Experts of a small language model.
Size: 14 layers, width 448, vocabulary 8192, 119M parameters.
Experts: a softmax router, a shared expert of 128 neurons.
Training: a variant of Adam for the experts, 1212M tokens, 8369 steps.
Below are experts of layer 8 (counted from 0) of a mixture-of-experts language model. Rows are named router (the router's row for the expert), gate (a neuron's input weights, with its number), up (a neuron's input weights, with its number) and show model dimensions 0-223. Each number is 128 + 32 x the weight over its row's rms, rounded and kept within 0 to 255.
After each expert's rows: a language model's description of what the expert responds to. This comes from a sample of Wikipedia text that the model never trained on.

# expert 29
router [152 119  96 160 117 179  87 107 177 110  97 145  91 130  99 115 128  87 102 161 138 106 207 136 136 112  86 192 121 179 104 129  97 121 101 143 163 134 116 102 138 135 105 107 204 137 171 128 124 158 180  93 165 138 144  90 115 140 150 183 120  90  90 183  71 149 142 158 128 146 143 100  70 136 123 115 170 158 114 161 162 124 123  96 157  89  98 143 150  95 138 126 134 167 120 117 127 131 149 157 150 112  99 146 133 162  65 119 167  99 104 150 108 120 152 151 142 129 164 103 152 139 133 116  79 117 151  87 125 119 148 134 174 114 146 141 132  98 138 133 140 100  39  82 122 118 131 152 186 161 107  76 159  93 165 107 131 162  98 141 142 150 141 114 147  90 101 206 160  91 103 129 109 182  93 118 137  66 150 142 174 143  95 105 152  98 133 127 157 107 142 138 125 110 156 189  95 169 152 100 163 139 194 118 103 140 136  65 150 121 128  90 133  87 101 111 133 118  90 125 142 149 153 138]
gate0 [ 95 113 122 182 127 110 131 104 101 134 109 124 141 123 130 150 122 198  98  77 119 124  89 120  68 134 147 159 123 183 152 151 117 151 124 112 106 129 118 134 118 167  87 156  65 207 121  89 109 209 135 136 145 121 137  98 118 122  70 126 118 114 141 201 147 135 155 123 132 146 131 137  91 118 135 147 133 192 112 146  91  96 129 140 107 155 106 101 161 153 153  89 149 117 119  78 176 122  91 177 154 146 135 139 164 168  70 137 122 124 115 168 119 131 170 149 162 120 168 144 140 115 122  88 181  95 119 110 166 162  33 127 149 154 123 132 184 126 158 155 123 141 167 113 157 139 215 128 174 144 119  79 170 105 100 131 109  61 137 142 112  46 156 146 107 134 107 165 123 144 146 134 144  90 103 202  98  78 130 146 157 141 158 122 142 152 140 121 149  94  92 142 132  61 165 223 103 160 133 112 129 134 162 127  78 138  95  99  87 136 171 149 116  84 113 149  80 149 119 150 113 104 129 115]
up0 [ 94 153 108 168 120 164 141  65 121 153 119 136 117 142 168 155 124 206 113  93  88  84 148 106 108 149 135 157  99 137 128 128 135 127 134 143 121 147 135 129 119 138 114 149  81 215 101  81  95 142 125 132 148 135 176 113 136 138  74 110 139  64 133 203 132 141  97 156 156 127 121 166  96 113 119 140 131 170 113 162  81 127 134 168 116 100  88  95 171 179 139 101 143 146 113 128 157 107  96 172 160 109 101 162 158 106 160 142 151 154 126 150 109 116 169 123 150 107 154 143 127 118 133 114 175  91 136 100 110 169 104 108 122 157  84 148 174 151 148 132 136 164 169 104 173 130 197 153 165 131 124 129 183 120 110 134 107  44 138 142 104 117 139 167  83 163 113 150 134 143 137 136 124 184  83 145 122 110 119 120 122 142 165  77 117 135 140 122 112 108 140 163 105  21 102 205 124 145 169  95 160 116 235 106 102 154 129  65 106 128 126 125 170  75  94 134  71 131 118 153  99 146 162 105]
It responds to: Full stops, paragraph breaks and commas closing sentences or headings, plus clause-linking words like however, but, although, respectively.

# expert 3
router [113 139 106 182 122 182 100 130 158 104  90 181 105 103 117 107 168 119  93 134 174  96 174 184 138 113 166 151  95 149 107 132  95 148  95 116 117 125  92  92 127 156 140  95 161 128 154 111 109 142 148 111 132 119 170  66  56 109 143 160  95  88 117 145 111 174 164 163 156 100 125 109 115 127 104 146 126 172 120 185 160 100  77 102 105  66 105 116 153  99  94  96 162 150 188 143 135  99 140 114 158  82 121 156 126 163 103 125 173 119 168 155  93 113 135 160 116 141 148  95 146 152  71 140 104 126 154  83 151 117 149 100 180  87 156 128 132  79 133 106 149 108  82 100 113  99  94 124 145 145 102  56 197  84 149 116 108 166  88 140 179 154 119 165 194 118  92 134 201 121 102 148 115 192  81 155 176 113 131 162 141 188 134 104 164  84 205 144 131  88 149 162 212  84 161 192  79 139 159  61 208 135 147 120  96 134 151 107 166 107 182 102 144 128  87 112 130 109  95 106 139 135 166 158]
gate0 [130 128 145 142 104 139  83 176 110 115 108 110 123  85  94  76 190 109 144 165  89 126 180 215 137 116 111 169 169 144 137 142 150  83  97 104 135 160  87 157 115  97  55 131 102 130 143 193  92 150 174 102 128 143 113 122  49 172 138 128  92 131 136 200 135 181 107 147 154 120 166 144 158 185 103 125 118  59 149 122  99 119  53 107 153 145 135 132 149  59  86  55 145 147  83 183 161 111 137 114  86 146 146 120 103 121 136  59 104 152 162 207  97  75 150 161 112  98 204 109 161 138 126 180  94 111 143 113 173 159 127 108 167 135 125 151  96 124 124 147  82 130 129 117 116  89  82 159 125 176 183  44 187 171 168  90 149 160  94 129 194 144 147 120 126 121  93 144 120 114 100 142  67 168 149 167 125 104 129 119 141 138 138 162 109  98  92 177 185 153 133 157  86 173 172 142 148 122 164 186 125 147 137 155 106  85 140 189  97  93 165  98 114 166 143 114  42 132 118 134 157 107 112  99]
up0 [ 89  99 167 127 152 103 109 162 108 136  88  95 160 142 137 131 158 182 154 133  77 148 191 170 136 149 156  71 143 164 163 114 145  75 128 154 118 111 115 152 104  83 102 132 104 119 112 163  64  87 186  97 112 159  88 125  38 186 128 102 100 168 130 178 165 121 118 119 152  76 130 153 166 161 121 162  65  69 182  91 104 129  78  88 196 171 189 123  91  74 147  78 130 130 100 176 102 151 103  99  56 116 160  96 102  81 126 120  96 164  92 188 144  83 129 152  77  94 173 166 163 119 120 143 103 103  97 118 185 131  93 150 161 154 114  85  70 114  97 120  88 128  96 126 104 180  80 105  78 163 190  72 140 162 162 126 140 159 139 101 120 115 147 167  79 174 145 115  70 153 132 100  78 135 137 137 143 142 116 102 131 161 114 198 130 136 100 135 179 131 129 159 118 110 112 115 143 101 148 149 134 111  96 192 140 153 107 177  92 123 143  74 129 194 157 140  48 186  83 160 169  89 102  83]
It responds to: Conjunctions and contrast adverbs joining clauses, and verbs after there, such as although, however, but, and; also table pipes, periods and breaks.

# expert 14
router [147 130  79 148  89 131 134 151 141  95 112 179 107 103  48 130 139 100 124 169 181 113 185 143 191  88  97 149 112 104 118 136  67 161 103  88 105 153  76 126 129 145 118 148 144 164 127 169  94 144 150  62 176 109 156 123 120  96 179 144 102 123 124 129  70 149 120 149  94 167 179 133  97 139 143  45 157 162 129 127 162 107 114 123 132  77 126 167 169 122 114 132 123 144 158  79 128  87 151 144 201 101 109 140 129 166  92 127 173  84 169 152 128 118 109 158 137 141 123  86 135 152 112 134 116 184 146 114 117 157 145 129 134  93 153 139 126  87 152 101 171 134 111 109  60  78 146 118 150 172  79  85 146 130 166 108 115 153  79 134 158 117  87 120 155  86  94 149 143  84 117 186 121 151  86 158 131 120 152 155 138 193 130  56 194 109 150 180 146  91 150 152 149 104 196 122 102 135 119  97 137 162 159 109  49 126 174 137 137 110 126 109 145 115 132 101 133  93 135  96 122 147  96 168]
gate1 [135 168  48 158  99 161 125 141 125 109  81 183  80  53  98 159 141  89 123 138 157 175 109 117 113  91  82 119 102 142  94 126 109 137 103  67  76 125 110 104 136 144 108 141  97 170 118 219 118 115 110 122 140 115 120 132  85 122 110 197 145 103 100  71  92 138  90 173 145 112 138 152  94 122  98 101  79 156 119 161 211 155 117 121  69  89 159 123 141 154 117 107  81 105  99 155 155  94 107 167 150 110  69 158 143 158  98 112 128 115 156 137 100  83 134 152 102 153 136 128 117 123  93 119 135 123 146 138 123  83 146 105 164 129 170 146 157  95 193 122 237  76 156 129 162 123 121 157 153 153 185  71 134  96 133 153  77 100  93 111 138 132 139 119 110  72  86 121 205 113 112 141 177 149 146 137 145 152 158 172 129 169 125 119 182 120 119 210 146 132 142  97 157  98 148 194 137 149 169  98 116 107 163 196 141 127  71 131 125 142 126  82 134 141  80 144 140 121 114  94 121 131 126 182]
up1 [ 75 181  38  80 149  91 133 153 116 122 102 144 123 138 127 148  78 136 173 142 159 173 122 138  81 130 106 101 135  91 156  55  74  90 153 128  76 100 169 151  85 128 114 172  96 111 102 194 123  71  51 106 116 111  91 138 112 143 145 207 119 161 113  61 130 142 144 133 136  86 109 121 112 113  94 114  71 129 115  93 156 124 170 124 120 128 148  86 140 155 124  75  83  58  95 181 106 144 110 120  82  99 124 106  95 125 113 131  95 163 209 104 135 101 193 149  80 110 126 146  91  95 164 124 148  84 106 145 129  63 188 156 104 138  67 103 127  90 143 120 212  65 153 126 178 131 167  85 156 137 126 143 139 156 164 165  72 117 165 122 101  73 172 157  95 120 107  71 165 139 145  99 173 112 148 159  87 175 129 144 104 166 130  87 151 140  94 181 105  99 138 136 146  57 102 141 167  89 136 133  94  73  98 128 102 132 116 143  93 174 130  85 172 158 136 118 112 191 171 164  95  84  85 173]
It responds to: Prepositions before dates and places, especially from in from 1948 to 1952, plus in, on and year or day numbers like 18, 15.

# expert 57
router [145 153  69 206  83 181 111 136 156  98  73 168  84 103  95 107 151 117  89 130 142 146 143 151 143 104 114 197 116 121  94 171  84 124  95 119 128 153  64  90 143 134  72  93 134  94 138 118 118 148 163  97 115  97 172 117 109 103 153 131  83  70  89 159  90 144 123 151 112 136 132  89 106 138  99 113 128 104 123 160 155 116 103 104 130  63 104 174 197 110  78 126 140 161 158 107 139 106 161 182 161 112  82 143 135 155 106  99 162 137 154 176  81 139 151 105 153 118 149  95 161 149  98 103  95 129 164 105 164 150 145  96 151 125 165 181 101  71 145 106 161 122  97 110 122 101 141 151 174 146 109  99 156  83 132  59  96 184 121 105 156 156 118 160 186  98 119 148 117 135  95 152 119 167 127 140 192  80 175 154 154 180 102  95 162  76 144 166 129 108 136 147 182 100 170 183 104 152 154 103 168 143 169 115 105 125 171  83 140 108 177 107 127 115 109  91 138  87 141 109 133 120 139 149]
gate0 [ 96 127 121  39 123 127  88 133  98 126 123 149  89 101  99  90 163 114 115 139 156 128 159 177 165 156 139  83 105 159  87 131 142  95 146 103 184 146  78  79 132 151 144 152 123 156 167 114  90 164 125  88 128  82 178 108 102  83 120 150  93 136 139 147  86 137 119 155 176 191 113 131  72 160 143 138  93 118 125 101 154 105  86 137 150 131 147 175  92 121 114 185 111 151 173  88 156  68 156 180 221  85 104 172 152 145 118 128 141  53 123 122  72  92  96 138 147 146 131 113 223 136 154 144  64 138 171  99 100 118 127  85 120  57 106 150 129 151 200 176 193  67 121 147 109 132 122 140 149 125  89 123 169 110 129 103 122 125 103 139 135 159 104 107 149  85 101 165 108 124 104 138 117 136 124 176 136 135 163 120 149 124 145 116 167  94 200 152 146  95 131 150 157 113 141 113  96 126 178 144 126 129 144 103 149 108 176 126 150  75  91 124 109  96 120 105 167  86  86 113 143 125 134 132]
up0 [151 103  97 166 100 121 151 173 178 114 121 105 120 110 151 134 121  79 150 154 155 147 173  74 141  76 101 156 131 110 126 136 101 174  51  71  91 154 181 154 114 167 113  89 161  96 156 157 148 151 187 188 160 129 118 144 168 110 149 141 171 132 109 129 109 140 119 150  85  90 184  89 102 105 102  85 188 151  99 150 168 156 115  73  74  63 109 118 118 102 113  80 104 124 142 149 121 108 133 105  70 147  84 111 124 165  95  76 134 140 168 199 146  98 172 142 109 161 134  88  74 150  95 125 166 130 113 119 160 166 120 100 132 125 159 142 156 136 134  97 108 121 125  50  95  65  96 173 115 154 168  94 145 119  88 138 132 179 149 134 128 104 121 127 129 110  77 105 175 106 123 173 123 152 119  61 174  90  89 165 116 173 130 124 116  91  96 160 181  91 138  92 180 155 182 164 110 171 129 126 189 169 119 126  85 126 122 120 157 122 201 121 130 151  93 149 127 112 136 130 125 196 164 155]
It responds to: Punctuation, quotes and list items in film, music and award tables, such as Nominated, opening quotes, pipes, St.

# expert 10
router [131 164 118 130 107 160 128 191 151  93 114 178 114  94 111 111 133  71 121 123 182 111 149 163 152  98 136 131 109 183 100 181 140 137 126 117 149 158  76 112 156 165  68 108 140 119 146 157  96 165 174 138 140 123 113 112 112 100 146 157 134 132  99 139  72 175 147 180  53 182 125 106 122 135 128  96 178 127 137 162 163 131  79 132 110 109  89 160 111  79 109 110  93 109 157  65 149  98 140 156 198  77  85 147 141 175  52 134 125  92 132 176 108 120 127 175 159 153 119  99 154 154 120 154  95 213 118  92  98 176 178  99 135 135 116 119 155  78 217  93 158  82 117 126  83  98 134 135 133 156 110  67 166 119 130 112  69 156  99  87 139 152  72 137 114 115 108 176 147  97 146 153 106 201  81 128 171 134 187 191 132 155 127 129 184  83 173 175 136  29 187 155 147 145 169 159 110 154 154 108 121 152 161 129 114 121 126  70 140 112 136  95 146 120 107 117 155 117 120 103 141 102 105 151]
gate0 [ 93 144 117 118 130 132 159 149 134 133 122 157 130 118 132 139  78  69 111  93 138 187 183 106 127 129 153 132 105 124 153  84 161 123 163 116 163 136 123 183 123 139 135  85 168 151 147 168 137  99  90  62 178 197  66 134 142 101 140 102  76 120 138 198 116 110 154 118 166 151 106 124 107  85 166  85 100 130 108 127 177  81  69 145 130  93 126 112 110 120  86 130 155 130 162 152 101 167 101 110 131 114  71  65 148 104 125 100 166 112 163 159 223 113 142 166  85 117 173 105 141 102 101  87 137 135 131 107 147 111 139  92 110 151 142 114 143  80 212  62 131 100  93  94  42 129 160 115 141 118  97 109 169 132 151 155 107 174 171  79 100 118 120 124 142 154 141 175 150 198 186 117 149  88 102 149 100 182 139 133 125 148  91 184 178 113 134 173  84 113 117 162 127 118  95 108 145  97 129 157  67  99 164 120 115 147 112 107 152 128 100 126 167 132 149 134 187 146 154 160 199 108  54 139]
up0 [ 68 130 137 109 136 131 140 124 151 155 126 140 149 163 160  86 109  88 127  90 139 150 142 133 105 173 174  98 120 125 127 110 131 148 151 139 177 113 120 177 136 137 121 135 152 140  98 119 181 106  65 133 143 156  62 176 128 155  96 112 109 128 123 171  70 101 135 111 107 159 131 100 108  89 190  69 124 139 112  93 156 136 124 160 102 135  98  70 131 156  78 136 118 116 134 133 139 167 107 140 126  84  51  71 193 122 106 142  99 124 135 170 163 118 133 129 141  89 132 135 173 114  89 137  78 152  90 146 131  92 159  94 137 135 164 120 117 101 180  74 156  89  55  99  64 154 159  78 120 122 124 142 123 113 176 170  73 127 159  90  99  80 130 110 132 135 155 129 127 140 185 100 149 123 108 133  77 137 188 103 101 154  88 160 144 161 155 127 100 148 130 142 114 142 106 133 204 109 124 171  72 116 165 133 120 153 101 144 122 178  59 121 177 118 144 123 147 150 124 152 148  63  92 109]
It responds to: Prepositions and time words opening biographical clauses, especially in, In, during, and month names such as September, before years.